Below are experts of layer 7 (counted from 0) of a mixture-of-experts language model. Rows are named router (the router's row for the expert), up (a neuron's input weights, with its number) and show model dimensions 256-511. Each number is 128 + 24 x the weight over its row's rms, rounded and kept within 0 to 255.
After each expert's rows: a language model's description of what the expert responds to. This comes from a sample of Wikipedia text that the model never trained on.

# expert 24
router [180 126 138 162 135 103 128  90 147 113 123 141 122 118 139 105 127 117 124 127 125 112 134 101 136 110 134  96 117 106 132 146 156  64 116 114 112 139  92 121 134 163 177 167 129 125 120 139 177 123 126  99 131 169 157 138 146 139 149 103 146 173  94 183 122 123 136 138 122 136 127 158 150 123  84 140 111  74 143 182 167 143 128 176 109  97 119  89 145 171 143 102 126 155 148 107 108 145 137 115 131  95 160 160 141 160 135 108 137 140 122 151 135 122 122 131 109 101 103 110 131 120 132 158 121 178 111  92 123 153 107  99 116  92  88 144 162 118 124 117  99 155 170 138  90 137 120 144 118 126 156  92 131 128 110 126 102 178 148 143  86 116 130 113 119 157  96 141  95 130 145 108 121 104 120 135 104 151 173 139 148 154 153 110 119  61 112 125 140  67 154  99 143 159 125 152 104 131 104 150 141 121 151 118 169 133 131 148 184 124 156 116 118 132 110  72 124 163 157 157 126 109 168 126 132 170 126 142 149 171 121 151 162 121 165 140 136 104 155 163 186 142 155 135 141 124 107 124 154  82  76 115 146  71 122 122]
up1 [ 92 145 100 112 132 137 140 115 129 106 168 130 140 171 124 146 105 119  77 137 159 138  90 144 167 144 131 124  86 135  90 134 104 117 103 118 117 118 149 129 144 121 112 139 112 130 102 111 141  91 106 109 144  95 122 172 101 171 166 120 146 147 115 124 119 129 167 159  86 120 122 115 122 128  90  83 134 128  88 152 143 112  85 129 152 187 163 168 145 109  86  93  91 141 105 128 131 162 119 128 151 113 121 113 114 128 141 139 122 103 173 111 142 105 140 172 126 133 122 134 109 146 138 149  67 154 109 178 120 136 145 152 114 123 119 133 153 121 187 140  98 163 164  96 120 100 118 114 106 115 152 139 179 181 132 134 110 171 130 110 137 136 143 163  97 116 128 132 153 120  97 106  74  87 136 115 128 141 113 138 154 125 119 145 142 113 136 125 136 157 121 116 127 163 126 155 106 106 137 120  75 126 159 175 145 154 122 132 145 165 117 118 112 120 142 157  89 141 104 120 152 114 119 145  96 169 120 159  93 139 124 149 142 175 178  74 117 113 165  89 147 118 128 135 134 133 110 148 122 135 134 167 149 123  85 149]
Description: Japanese and Chinese characters and byte pieces in romanization glosses, plus capital starts of foreign names, such as V-icksburg, Ram-ayana.

# expert 28
router [120 100 110 187 119 111 162 134 152 129 105 138 106 109 121  95  82 116 105 144 166 110 157 152 110 124 142 133  96  77 131 136 115 107  89  98 130 144 139 150 100 120 166 129 127  99 162 147 161  82 158 162 126 141 168 151 126 149 104  89 147 124 118 116 130 106  91  97 101 167 106 126 132 137 139 118 105 131 106 121 112 104 130 144 109 112 103 138 121 109 163 128  84 124  86 107 175 133 173 154 105 105 159 105 169 136 155 161 132 143 132 170 139 101 138 115 137  98 117 118 137 176 100 118 136 174 148 169 117 149 142 100 171 126 127 151 127 127 131 103  99 135 175 170  98 137 145 144 155 140 118 148 132 134 161 137 121 151 135 171  59 130 148 133 132 124 113 111 129 113  94 120 139 123 142 112 132 152 107  98 162 147 118 117 140 119 156  98 124 122 140 106 120 141 101 135  79 135  81 114  99  86 136 120  77 116 123 114  96 125  96 138 143 109 126  96  91 151 154 103 127 169 155 103 117 166 129 112 149 193 171 116 137 138 169 140 147 105 126 154 176 136 149 148 122 175 138 133 134 111  83  90 126 135 121 157]
up1 [113 130  89 190 114  95 145 103  87 120  96 138 133 154 109 146 105 131 138 163 130 114 135 126 161 113 121 177 133 155 145 124 110  79 130 157 109 104 185 138 132 108 116  89  96 117 125 124 123 178 150 124 128  95 121 100 138 135 108 159 133  91 140 129 108 113 143 150 119 122 123 133 101 144 116 151 133 146 135 133 128 100 121 155 187 173 135 136  99 141 105 128 171 102  70 156 117 125 135 160 116 124  94 136 109 153 135 119 103  99 181 151 144 110 136 100 153 115 166 106  98 112 173 143 130 124 157 115 136 147 113 145 113 160 148 135 123 151 112 137 108 126 121 134 133 154 157 177 113 147 147 133  96 155 123 111  91 117 123 136 180  69 180 151 114 114 147 147 146  85 176 118 136 151 124  87  48 152 130 155 132  90 117 144  71 121 143 133 108 123 176 126 141 104  99 127  93 131 136 194 177 137  84 112 144  98 134  93 129 119 134 135 123 145 129 151 138 140 160 101 153 137 152 122 148 198 122 187  68 139 125 108 117 122 103 119 163 134 152 121 110 130 122 148 104 118 114 149 115 165 115 126 102 134 131 150]
Description: Consonant-initial word starts and syllables in foreign names and French titles, such as l'es, av, Zimb, St, Ch.

# expert 0
router [147 105 111 137  98 121 153 147  95 105 163 143 129 116 134  92  84  78 111 117  90 138 116 143 129 106 107 108 131  80 135 130 110 100 149 140  99 119 134 146 145 129 123 131 167 142 134 143 119 140 135 111 126 120 146 114  81 132 116  85 127 128 100 104 127 142 124 129  97 132 109 125 108 142 111 132  67 103 118 147 139 157 115 133 139 116 152 101  92 139 121 104 103 114 157 107 102 120 162 149 130 111 135  89 140 113 132 128 128 111 100 134 141 126 154 126 131 135 133  83  96 154 149 123 111 118 109 150 159 123 129 106 131  93  92 150 158  79 171 127 124 107 141 162 109 120 124 138 144 127 164 130 144 119 178 163 119 187 147 119 147 105 150  93 141 137  98 102 167 108 100 157 104 112 123 154 147 128 115  56 104 112 148 133 133  99 111  68 136  86 137 146 129 161 140 127 100 105  99 133 117  72 121 136 136 157 129 126 142 131 149 138 146 128  86 102 103 153 141 100 132 111 129 123  96 136 129 155 111 156 186 126 144 138 135 104 156 111 152  94 167 142 177 136 135 138 127 111 151 129 123 132  85 173 154 140]
up8 [124  76 134 118 165 129 136 129  95  87 111 131  88 141 137 117 122 147 191 148 145 146 112 135 159 158 138 138 120  83  89 108 114 175 132 133 153 142 120 133 128 116 107 138 138 121 125 143 123 149 198 126 151 126 147 160 151 137  81 114 111 127 138 145 110 111 137 137 120 103 143 110 144 154 137 146 168 138 122 113 139 135 186 142 165 124 137  69 155 130 114 155 118 137 112  91 150 154 117 161  89  87 158 123 153 147 136 164 162  93 118 123 126  90 109 152 107 154 130 142 107 151 171 144 109 112 173 115 136 136 117  67 138 103 133 111 147 127  81 104 124 222 141  98  86 124 128 113 120 108 168  78 126 137 101 162 145 130 154 100 148 183 114 170 159 143 160 110 124 148 161 161 147 142 123 169 123 117  90 110 179 121 117 131 134 121 145 146 115 118 140 151 105 137  74 118  95 158 187 139  94 135 113 133 139 145 125 134 118 162 154 153 116 133 116 147 152 106 158 110 124  91 130 128 151 142 132 144 124 116 111 173 131 115 137 129 119 128 110 128 124 112 122 170 118  74  83  86 123 128 126 107 129 129  88 165]
Description: Prepositions and conjunctions in running prose, usually before an article or possessive, such as of, in, and, with, from, during.

# expert 31
router [136 144 101 125 116 140  91 118 166 104 117 156 110 141 105  96 138 116 110 127 114 101 115 157  77 131  95 162 132 120  87 110 114 104 108 164 139 139  98 134 155 183 139 136 114 127 143 137 180 106 145 138  99 125 163 104  69 113 166  66 159 131 102 150 134 162 149 159 141 124 138 145 112 133  97 155  76  89 136 120 145  88 116 111 110  94 112  99 112 120 126 126 118 157 140 140 132 123 144 122 128 116 150 123 171 107 155 111 120 139 120 100 131 138 153 146 140 110 173 156  92 128 141 165  74 146  99 173  85 155 132 119 126 157  95 146 134 124 117 119 141  93 184 117 119 138 153 127 134 115  99 135 137 181 127 157 147 153 122 147 121  92 123 102 165 119 111 159 150  87 147 145 137  71 134 127 125 137 178 110 117 172 150 109 103  86 120  85 122 129 127 108 140 143 132  81  92  89 125 113 141 136 140 144 134 147 103 156  94 112 157 158 113 132  89 138  69 184 113 141  91 103 144 134  82 123 164 146 163 138 114 140 158 127 128 155  95 115 138 144 173 139 187 147 115 122 106 145 144 139 127 158 106 124 119 139]
up0 [ 85 122 170 138 146 105 128 146 106 111  95 150 152 135 127 134 116  91 122 115 182 121 131 113 136 116 107  86 165 138 139 125 107 144 133 144 150  95 130 151 102 107 156 139 100 151 143 138 138 119 128  79 113 153 100  94 158 135 125 147 139 115 162 112 134 105 133 151 121 119 126  97 131 169 150 155 119  97 159 133 111 102 137 173 112 139 121  98 132 168 146 136 165 131 135 129 142 121 138 105 135  97 135 144 119 101 123 127  95 106 114 132 163 118 152 154 119  98 118  75 157 145  79 118 163 126 137 136 143 123 149 162 166 115 194 111 124 117 116 105 117 110 139 109 143 139 157 151 114 161 156  67 109 161 175 121 125 129 120 191 137 116 126 117  94 154 117 109 131 147  98 130 156  96 130 107 130 221 128 138 129 120 114 128 125  88 159 101 140 134 152  93 132 158 133 157 159 125 144 107 121 129 147 135 141 144 151 130 130 109 123  96 117 202 145 148  95 120 136 133 138 108 108 127 129 133 140 126 108 137 150 127 152 106 134 109 150 142  94 144 160 125 124 126  80 124 188  86 130  83 135 150 140 134 123 160]
Description: The word of and on, quantity nouns (part, years, half, number), plus inner pieces like end in Amendment and od in supermodels.

# expert 17
router [157 141 111 145 118 142 111 133 126 108  83 128 136 115 147 130  95  89 101 103 130 104  85 129 117  82 116 132  99 135 136 149  83  99 114 102 138  94 126 137 134 167 135  88 174 153 101 147 126 146 130 138 122 119 118 138  80  99 103 116 149 148  75 116 149 149 113 156 137 114 123 141 114 142 110  89  93 117 141 125 147 118 157 109 159 106 114 109 124 129 130 147  65 133 114 131  80 137 118 116 114 106 191 109 160 128 147 118 108 111 135 137 179 148 124 138 120  95  98 117  97 146 148 156 139 182 152 179 139 126 143 111 106  84 126 144 165 104 157 118 104 119 156 166  89 124 125 123 153 121 135 111 111 137 136  93 106 138  97 162  80 140 144 116 117 163 126 120 175 143 118 138 114 128 129 155 146 170 122  93 106 122 145 114 151  89 133  97 145 118 148 138 107 170 122 131 100 123 116 156 129 139 144 111 120 116  98 124 103 133 131 112 129 146 132 127 141 144 143 118 153 112 119 127 117 171 122 128 122 197 177 115 170 157 155  96 117  77  95 118 146 125 117 119 149 132 114 119 151  96  90 137 119 108 129 105]
up0 [103 145 141 171 121 105  99 124 138  91 143 123 172 117 187 145 140 101 143 142 116 120 109 119 156 121  97 116  66 102 124 123  88 206 130 111 136 104 110 147  96 121 175 109 163 121 143 124 105 110 132 124 135 117 149 103 129 117  97 120 156 152 135  97 150 179 128 149 118 133  91 140 111 127 142 139  91  89 118 158 117 134 150  96 123  91 145 124 148 106 116  83 149 129 101  89 148 114 113 158 114 135 145 133 129 133 127 142 136 175  79 137 148 107 159 130 147 108 152  92 121 123 104 124 111 128 132 120 126 120 156  82 127  84 126 156 105 107 150 140 123 161 130 141 116  92 163 137 122 161 180 131 132 156 131 148 130 166 120 161 155 152 102 100 180 136 110 127 175 155 150 145 102 114 112 135 167 141 121 114 102 143 149 112 112 147 138 139 117 118 132 120 115 152 109 182 127 149 134 161 134 124 146 140 133 122 135 137 138 106  89 169 134 129 150 127 127 123 105 106 110  93 144 129 121 154 163 133 149 173 125 110 147 168 164 113 118  89 118 131 124 113 151 151 143 188 138 167 149 147 130 135 119 112 133 107]
Description: Highway and route numbers after Highway, SR or NC, digits inside longer numbers, and place nouns like School, Street, District, City.

# expert 14
router [145 152 157 144 106 105 143 102 128 123  99  89 153  99 101 111 119  90 121 133 151 137 115 163 149 116 141  96 108  96 115 136 126 156  93 147 120  98 106 163 142 143 192 101 134 139 133 127 107 165 156 155  98 126 132 152 105 124 143 139 140 118  70 122 159 124 111 174 110 128  96 156 106 141  99 141  77 132 148 135 157 167 131 150 146 114 131  94 179 164 115 162 105 121 146 105 110 101 133 148 144 144 131  87 177 104 136 125 128 128 142 132 147 128 156 119 112  91 139 115 134 143 141 129 112 144 154 173 145 142 121 105 124 158 125 128 112 134 118 134 106 154 157 125  92 158 140  99 132 157 107 123  99 137 138 141 118 111 123 117 121 103 121  88 159 143 100 149 154 129 184 110 137 135 143 124 142 168  90 112 140 121 148 113 110 123 119 109 106 121 130 133 158 167 103 109 102 118 116 152  90 122 132 107 133 109 122 153 136 123 114 139 144 135 122 124  97 160 160 104 107 116 123 107  83 109 102 131 167 148 144 120 136 141 174  98 112  93  72 143 136 112 138  91 128 185  99 164 146  89 128 126 105 108 141 109]
up0 [133 146 148 130 109 149 126 157 123 128 145 117 171 167 177 122 154  98 139 166 133  90 115 137 153 159 109 109 128 114 125 129 139 117 173 127 123 131 158 129 121 151 113 172 116 146 125 119 105  99 124 111  96 120 133 129 145 121 125  77 125 135  89 130  95 153 163 156  90 126 123  80 135 147 108  88 106 167  94 135 156  75 153 104 106 140 116 131  98 147 164 109 111 143 125 125 112 160 116 125 119 162 129 111  87 128 112 113 164 106 104 109 111 130 141 157 157  92 120 136 136 118 114 135  86 130 120 123  93  82 133 140 134 125  82 134 144 131 167 109 155 122 148 114 151 135 145 176 132 114 110 137 135 117 147 160 149 132 137 139 125 127 142 129 103 127 111 132 114 114 138  95 175 112 178  86 118 143 141 102 132 119  87 114  95 126 108  81  55 153 111 138 116 159 110  92 167 191 127 129  94 118 132 103  99 118 139 104 119 156 148 123 124 145 135 139 139 132 108 150  89 153 131 138  93 118 147 157 110 121 110 136 160 111 100 201 102 131 135 141 139 160 136 126  66 116 158 110 137 132 109 101 130 114 130 120]
Description: Common nouns and their suffix pieces after the, his or a, such as -ation, -ities, market, film, development, events.

# expert 7
router [137 121 126 137  93 102 119  99 116 140 144 128 143  98 125  97 145 115 137 154 120 141 138 153 125  79 123 160 147 115 137 130 137 136 123 107 145 119 133 101 129 172 168  87 144 120 153 134 149 115 149 153 116  91 109 120 113 149 110 120 115 123 112 128 111  94 121 122 136 131  55 130 115 138  95 155 126 121 117 154 179  87 102 140 131 123 161  99  99 147 108 114  86 154 130 155 140 159 141 149 144  89 150 150 154 154 146 151 116 148 148  88 165 120 124 120 109 144 109 108 164 138 134 108  79 104  87 124 159 186 112  86 165 147 108 122 134 148  93 107 112 133 133 193  88  94 119 135 124 102 158 155 134 133 159 151 148 131  81 157 125 150 117 114 137 173 115 122 129 155 155 136 108 163 128 128 136 133 110 106 100 123 132 107  89 105 114 149 135  95 128 107  96 124 127 107 100 111 124 105 109  89 113  99 119 110 149 176 101  99 141 162  97 130  93  93  73 130 179 105 153  79 138 118  96 134 110 150 158 152 137 127 150 158 180 180 136  87 103 124 158 148 137 153  78 122 125 179 160  96 117 170 104  74 139 151]
up0 [135  93 125 113 138 131 173 139 113  60 101 171 116  88 140 123 122 129 128 148 105 115 133 123  91  92 109 113 129  90 117 143 114 149 173 120 143  81  84 152 141 122 108 124 169 141 135 140 126 107 133 129 128 164 130 116 116 153 144 123 151 137 131 122 105 145 132 171 137 176 120 100 149 181 105 143 108 100 137 139 106 125 137 134 148 177 164  67 126  93  89 147  72 107 132 112 139 126  98 133 138 107 104 148 147 117 125 104 153 139 152 147 103 147 113 147 112  53 112 113 104 122 127 125  98 122 126 112 120 144 123 150 137 106 139 160 129 126 122 179 138 129 117 167 107 108 121 122 147 180 141  86 155  77 129 150 117 144 152 176 152 138 149  74 144 102 108 148 164 125 123 120 119 129 116 114 100 123 116  86 155 102 183 123 177 122 145 140 160 121 107 154 124 131 140 149 104 117 148 128 114  97 128  74 129 132 103 116 152 120 146 100 123 138 109 164 125  89 105 149 118 131 134  93 105 154 117 153 100 138 153 121 163 125 146 105 119 105 102 144 181 147 174 144 160 112 158 124 104 121 150 132 126 106 119  97]
Description: Inner word pieces such as ic, ud, er, at, est in words like elicits, Preludes, established, plus percent signs in tables.

# expert 10
router [134 124 118 134  86 136 179 152 146  72 149 132  97 145 166 133  93 142 133 106 105 107 141 123 174  81 132 149 100 102 134 126 128 108 109  95 128 130 147 142 149 120 144  97 135 142 172 116 162 118 143  83  94 151 169 102 112 134 107 131 143 121 127 128 125 120 117 144 158 145 150 102 106 130  91 140 130 119 152 162 106 115 152 142  89 115 150  79 165 128 155 130 129 116 134  98 130 103 112 124 161  90 152 153 141  91 134 124 136 162  97 106 103 177 103 122  83 147 122 118 171 104 165 106 149 161 109 122 119  98 113 103 137 132  85 101 122 117 114 118 127 128 110 163  92 145 174 121 120 152 134 153 147 175 138 115 104 102 127 118  89 109 141  90 107 158 145 103 116 119 123 125 133 144 124 145 147 165 144  71 108 142 111  98 138  96 158  94 172  63 135 128 140 134 145 123 110 109  84 155 118  78 129 115  99 151 126 145 134 135 141 130 105 159 134 143  89 112 115 153 116 146 146 148 100 163  91 161 133 184 135 115 146 200 187 159 126 116 101 118 118 163 113 157 158 152 161 125 157 130  73 133 143 136 112 105]
up7 [168 114 137 114  91 175 139 132 138 123 114 118 110 148 146 109 129 131 123  98 133  95 115 110 147 121 178 153 140 147 140 171 192  89 148 121 106 168 127  99 107 128 184 151 137 129 145 184 140 159 134 121 127 117 113 124 134 129 115 137  89 132 117 137 111 166 100 124 134  91 110 108 150 126 121 152 138 114 109 121 140 128 130 129 172 113 132 155 108 113 155 133 147 121 171 101 121 143 158 173  74 150 112 141 105  94 166 139 156 129 145 105 129 100 144 114 133 132 101 134 143  94 113  93 138  89  79 136 133 120 136 153 129 125 160 151 135 128  80 162 103 101 121 130  98 127 129 162 169 151 126 105  88  82  87 139 122 151 105 121 131 105 181 132 192 196  95 156 149 112 136 125 174 153 150  93 132 136 137 140 109 164 124  96 159 152 146  75 156  99 138 147 118 104 143 150 119  94 116 156 116  83 140 115 113  92 123 156 128 137 127 129 158 164 129 113 124 179 168 168 115  95 133  86 132 155 145 149 143 130 159 139 174 158 169 120 142  58 113 163 163 133 168 120 138 118 123 162 149 124 100 144 141  83  85 130]
Description: Digits and year pieces (19, 20) in birth dates, table figures and headings, plus country names after a comma in titles like Egypt, England.

# expert 20
router [126 105 112 157 146 128 134 131 118 137 139 146 117 112 133 123 119 133 118 137 136 156 134 123 115 134 137 122 100  90 137 160 105 127  62 136 128 134 127 131  91 138 157 113 137 167 160 175 135 158 124  94 136 142 150 142 154 144 165 102 133 136 117 129 127 149 124 151 100  90 110 140 115 138  84  99 101 142 183 129 145 116  87 130 143 113 145 112 115 102 127 125 144 155  97 106 115 132 124 159  85  94 157 133 119 116 120 155 128 139 101 128 147 117 189 169 142 119 132 147 137 140 115  86 150 173 111 140 123 104 138 152 173 127 125 131 167  93 130 137 100 120 138 161 143  88 126 154 132 170 167 133  97 120 151 125 107 128 154 131  89 140 145 114 142 162 100 156 147  97 127 161 140 145 123 120 121 102 105 100 111 129 141 123 128 112 122 147 154  91 143  99 159 154 105  95 114 119 124 162 121 100 120 148 118 103 111 107 115 152 124 122 127 141  87 108 116 118 153 131 114 155 115 146 112 138  85 141 152 169 159 147 147 142 140 140  89 102 112 139 156 169 109 115 112  99 103 133 146 106 129 111 119 135 132 142]
up0 [148 158 123 137 101 119  83 185 165 168 158  86 172 112 117  95 143  97 111 129 122 124 135 156  99  95 133 115 169 105 162 127 115 123 130 101 102 116 108 162 139 122 113 121 144 134 140  83 118  90 116 138 119 138 125  97 150 105  95 143 154 134 106 159  84 149  83 145 130 191 107 112 120 168 136 176 101 129  99 107 138 111  98 125 106 127 108 167 113 197 119 172 110 125 109 104 159 160 108 164 122 114 135 135 156 139 152 129 160 148  83 119 113 117 116  89  96  97 115 124 135 132 129 140  82 138 146 140 116 111 107 128  66 145 114 157 121 128 100 108  87 100 158 141 106 132 130 101 126 132 140 106 123 102 151 116 139 110  92  72 165 135 141 143 148 101 108  98 132 122 152 138 108 164 142 123 125 107 110 122 107 125 119 151 136 145 142 129 139 151 108 154 166 122 145 114 125 123 104 102  76 108 133 118 121 131 169 136 126 150 129 131 174 150 149 102 158 147 118 111 110 154 147  85 109 151 103  99 149 135 124 105 112 131 136 139 120 114 137 127 105 116 148 173  69 133 124 143 126 140 107 107 119 130 127 163]
Description: Articles the, a, an and first words of titles or table rows, such as New in New Zealand, The, Best, Love.

# expert 19
router [159 134  96 115  84 110 128 125 135 122 137 111 136 113 132 134 129  68 107 149 113  97 120 134 141 126 153 160 129 113 145 155 119 142 118 144 111 127  94 172 157 169 139 137 104 102 133 106 126 126 111  99 131 113 160 140 128  96  89  95 165 112 134 100 138 166  87 130  90  94 109 145 137 117 124 151 126  83 153 150 157 125  95 133 113 139 125 136 142 149 125 114 125 142 140 123  90 135 128 142 149 128 118 134 128  97 124 159 153  92 117 141 156 105 180 163 121 119 141 100 159 125 118 125  82 115  72 137 124 110 126 103 128 126  78  79 134  88 134 117 146 124 169 176 121 115 135 136 140 171  82 137 144 123 141 170  75 160  75 141  86  83 109 121 124 155 146 119 143 123 135 113 160 109 145 110 161 149 118  90 117 147 113  77 124  97 105 111 126  88 141 122 141 120  81  82 122  98 109 127  96 127 142 125 115 125 113 136 106 133 122 157 123 108  97  99 107 165 129 158 119  98 118 166 110 159 114 134 139 147 138  94 118 137 160 134  94  98 145 147 130 137 149 121 118 168 149 116 128 128 116 114 135 159 107 124]
up1 [121  83 128 119 104 139 135  98 104 134 130 162 138 126 135 120 134 126 127  83 127  81 113 158 184 125 134 156 142 137 113 131 155 141 132 111 136 124 145  88 109 147 141 144 144 101 111 138 128 153 122 112 119 148 143 102 103 141 141 150 119 127 124 158  99 143 139 132 150  94  95 129 133 135  83 129 145 116 143 175 120 158 104  79 129  98 141 132 120 151 130 101 118 165  97  90 114 114 129 116 148  86 152 108 121 135 178  87  68 159 119 109 133 141 129 142  77 135  97  60 139 127 116 129 122 123 153 187 131 138 117 131 143 147 143 124 126 110 142 141 120 128  93 131 141  84 192 136 133 116  85 153 142  91 121 110 140 132 157 153 113 127 122 193 104 123 131 119 169 121 108 139 122 189 153 147 140 122 106  94  99 105 114 109 133  81 172 131 134 141 167 123 100 122 134 152 109 143 116 106 159 154 148 121 151 111 194 140 100 121 152 140 175 144 170 153 132 170 135 137 160 139 113 119 111 112 126 135  72 132 159 128 157 148 121 137  91 142 100 124 133 117 114 100 168 164 118 139 129 143 116 173 115 115 144  77]
Description: Opening brackets and sentence or clause starters such as In, On, After, However, During, and verbs like took, be, under.

# expert 18
router [141 118 147 155 107 116 122 121 129 154 154  91 123 124 143 143 108 133 109 109 140 119 145 123 109 132 113 130  89 132 110 131 126  85 127 104 106 127  79 110 143 130 183  81 157 154 175 137 161 138 178  99  76 126 150 114 105 149 148 102 162 130 100 133 117  67 162 111 101 103 134 121  97 108 100 162 110 128 175 122 153 144 119 122 154 140 150 102 137 139  93 136 104 159 117 130 123 118 148 149 155  85 149 120 135 152 125 162 120 135 150  94 128 112 127 150 139 110  95 112 167 155 142 110 132 156 132 140 126 179 124 127 144 137 148 138 158  76 145 139  90 128 147 147 101 136 141 119 155  86 158 117 123 173 116 142 133 151 141 121 103  98 145 139 114 157 110 102 101 124  89 131 119  97 108 144 109 178 115 134 135 136 148 142 103 117  88 121 118  76 103 149 154 126 129 122 107 110 150 117 137  84 138 147 152 146  89 140 122  84 121 115  89 136 109 142 113 144 162 120  89 124 135 120  58 130 125 156 132 140 158 177 149  89 169  86 112 120 127 164 140 117 127 113 140 116 131 125 152  72  74 162 109 110 112 125]
up7 [161 117 140 151 126  96 144 127 134 125 132 129 151 127 112 160 123 117  74 141 101 103 148  95 109 115  90 168 101 131 111 136 114 117 140 104 112 126 117  63  93 109 154 131 131 134 140 118 112 148  91  80  85 132 124 135 104 101 118 111 142 134 137 138 141 171 157 169 160 116 117 127 100 109 112 101 119 155 121 144 161 103 144 149  70  89 136  89 165 112 104 141  92 143  89 116 167 165 163 150 157 143 180  98 147 157 137  99  91 102 122 125 159 122 138 163 108 174 164 120 129 152 152 137 123 130 111 168 168 123  92 123 134 112 113 142 110 101 165 127 140 146 193 125 186 108 114 134 153 107 129 162 106 152 122  92 135 172 129 177  76 117 104 161 105 120 109 123 117 133  88 154 128 119 135 124 124 117 148 146 103 120 160  85 144  83 173  67 135 144 151 161 126  99  99  99 129 133 120 109 121 116 130 131 108 147  96 153 113 150 115 140  91 133 117 144  80 139 131 155 186 149 126 106 115 159 127 121 126 153 149 134 156 109 168  89 126 113 134 103 124 176 143 173 130 158 110 107  86  72 173 169 103 124 175 145]
Description: Colons after labels in infobox lists (Area code:, Installed power:), digits in measurements and stats, and adjectives like public, military, human.

# expert 30
router [179 103 119 145  91 110 141 118 100 126 140 151 116 139 120 136 111 104 144 120 126 112 158 172 150 134 180 131 127 119 123 151 144 120  99  86  72 153 112 139 104 199 157 180 140 202 140 143 143 141 130 149 116 131 179 120 124 143 118 101 126 119  80 143 134 171 135 134 117 144 129 129  98 139 111 160 139 109 125 136 135 109 130 134 113 106 133 106 159 112 123 138  94 114  89 129 116 157 130 144 120 106 152 115 137 125 132 153 101 140 129 133 119 107 126  91 141 104 144 133 133 109 127 172 128 171 143 110 139 135 114 160 162  90 111 172 152 151 138  76 127  94 136 161  89 138 125 145 123 105 173 130 134 119 146 121 130 173 127 131  60 147 158 159 136 139 114 103 144  95 129 144 129 156 154 133  86 143 119  65 128 159 140  85 137 120 118 104 127 129 167 117 119 154 113 102  87  98 135 144 114 108 130 128 139 145 112 111 140 164  99 165  92 136 124 100 123 159 125 120 126 159 132 133  95 170  99 128 153 220 133  81 109 127 148 126 141 124 125 155 167 147 127 128 144 114 112 155  97 109 105 165 109 112 136 111]
up1 [106 135 146 154 133 112 130  82 100 113 152 113 118 138 103 123 123  85 131 127 113  91 164 141 143  99 137 175 146 118 137 131 138 130 155 130 127 155 123 133 147 169 114 129 128 139 129 131 107  90 124 160 130 138 150 114 133 160 109  94 116 151 100  80 138 176 181 117 114 175 163 146 109 155 110 124 129 132 178 138 157 135 100 173  86 105 144  94 104 136 127  85 102 141 114 167 124 146 131 149 108 128 160 108 122 128 152 104 102 127  86 152 118 147 160 109 165 189 175 130 126 172 145 115 135 155 128 144 109 130  91 153 135 139 134 131 119 144 104  97  92 147 156 136 150 148 146 101 134 128 110 101 134  93 177 103  71  77 119 151 132 100 120 137 108  89 108 156  97 103 176 137 104 134 113 127 109 160 145  89  62 140  85 145 145  94 124 130  95 133 109 130 194 142 156 147 114 111 105 126 162  94 105 112 149 111 103 130 104  85 123 147 118 130 141 136 103 116 158 140 149 105 150 116 141 141 117 148 112 132 130 127 129 131 149 150 124 122 167  60 162 121 136 142 132 150 119 136 136 152 114 174 138 145 147  83]
Description: Opening letters or syllables of foreign proper names after a capital, such as Har, Mad, Sch, Bar, in rosters and taxon lists.

# expert 4
router [132 125 117 160 136 128 154 135 115 106 161 139 112 133 101  98 130  91 139 149 123 123 121 199 125 142  87 154 148 118  83 139 122 142  83 120 148  92 158 129 128 148 134 107 108 119 138 165 170 134 158 134 144 175 150 119 128 152 102  88 151 143 120 118  70 122 135 158  94 101 117 128 104 143  59 130  90 115 113  95 148 146 139 151 131 116 132 108 122 110 138 116 123 115  95 103 152 162 180 124 138 124 160 131 147 113 136 128 137 131 135 102 155 161  82 163 128 143 133 152 104 150 119 116 136 176 126 147 132 130  94 147 134 121  89 114  94  72 125 147 105 116 170 142 104 152 194 107 142 119 142 111 119 178 183 151 119 138 134 109 122 119 153 136 127 160 100 146 149 149 137 124 127 181 156 116 132 174 132 120 122 142 108 133 117  75 128 137 117 129 135 110 156 131  88 120 103 113 120 175 141  93 116 127 101 128 105 163 142 112 126 108 129 143 110 129  73 131 158 140 139 139 148 138  60 113 128 156 123 142 112 111 170 101 171 154 113 129 136 163 120 153  87 103 115 145 119 101 103 126  95 166 112 131 139 146]
up0 [166 154 148 129 102 129 122  91 146 143 113 107 158 118 154 135 111 130 160  83 172 146 151 108 159 122 192 110  88 116 124 149 126 152  93 133 137 132 108 143 121 138 119 120 143 149 124 125 126 127 115  97 106 116 126 135 142  96 155 121 136 167 149 149  98 146 125 151 104 147 141 148 160 165 158 147 101 115 157 128 113 128 137 142 107 157 124 145 134 107 168 151 128 154 160 127 121 112 109 145 148 108 142 108 145 109 149  94 145 142 121 130 108 108 119 143 136 130 170 150 106  63  99 156 164 114  70 126  87 130 173 148 156 162 125 136  71 117 162  97 109 143 119 121 126 167 126 120 130 110 149 122  95 114 143 104 114 139 192 130 181 117 150 117 113  72 146 132 113 136 149 135 142  79  79  99  88 112 120 119 154 100 138 123 101 148 126 136 141 114 158 102 100 115  84 155 133 122 146 110  94 123 114 110 177 118 147 130 143 116 104 164  95 167 138 136 147 163  88 115 109 150  91 128 129 138 136 110  96 146 127 131 140 100 123 114  99 111 104 155 110  95 117  99 109  89 140 165 110 119 138 153 135 127  99 113]
Description: Hyphen bullets and field labels in lists and infoboxes (Known for, Personal, Died, Coordinates), plus mid-word pieces like l, fl, ot.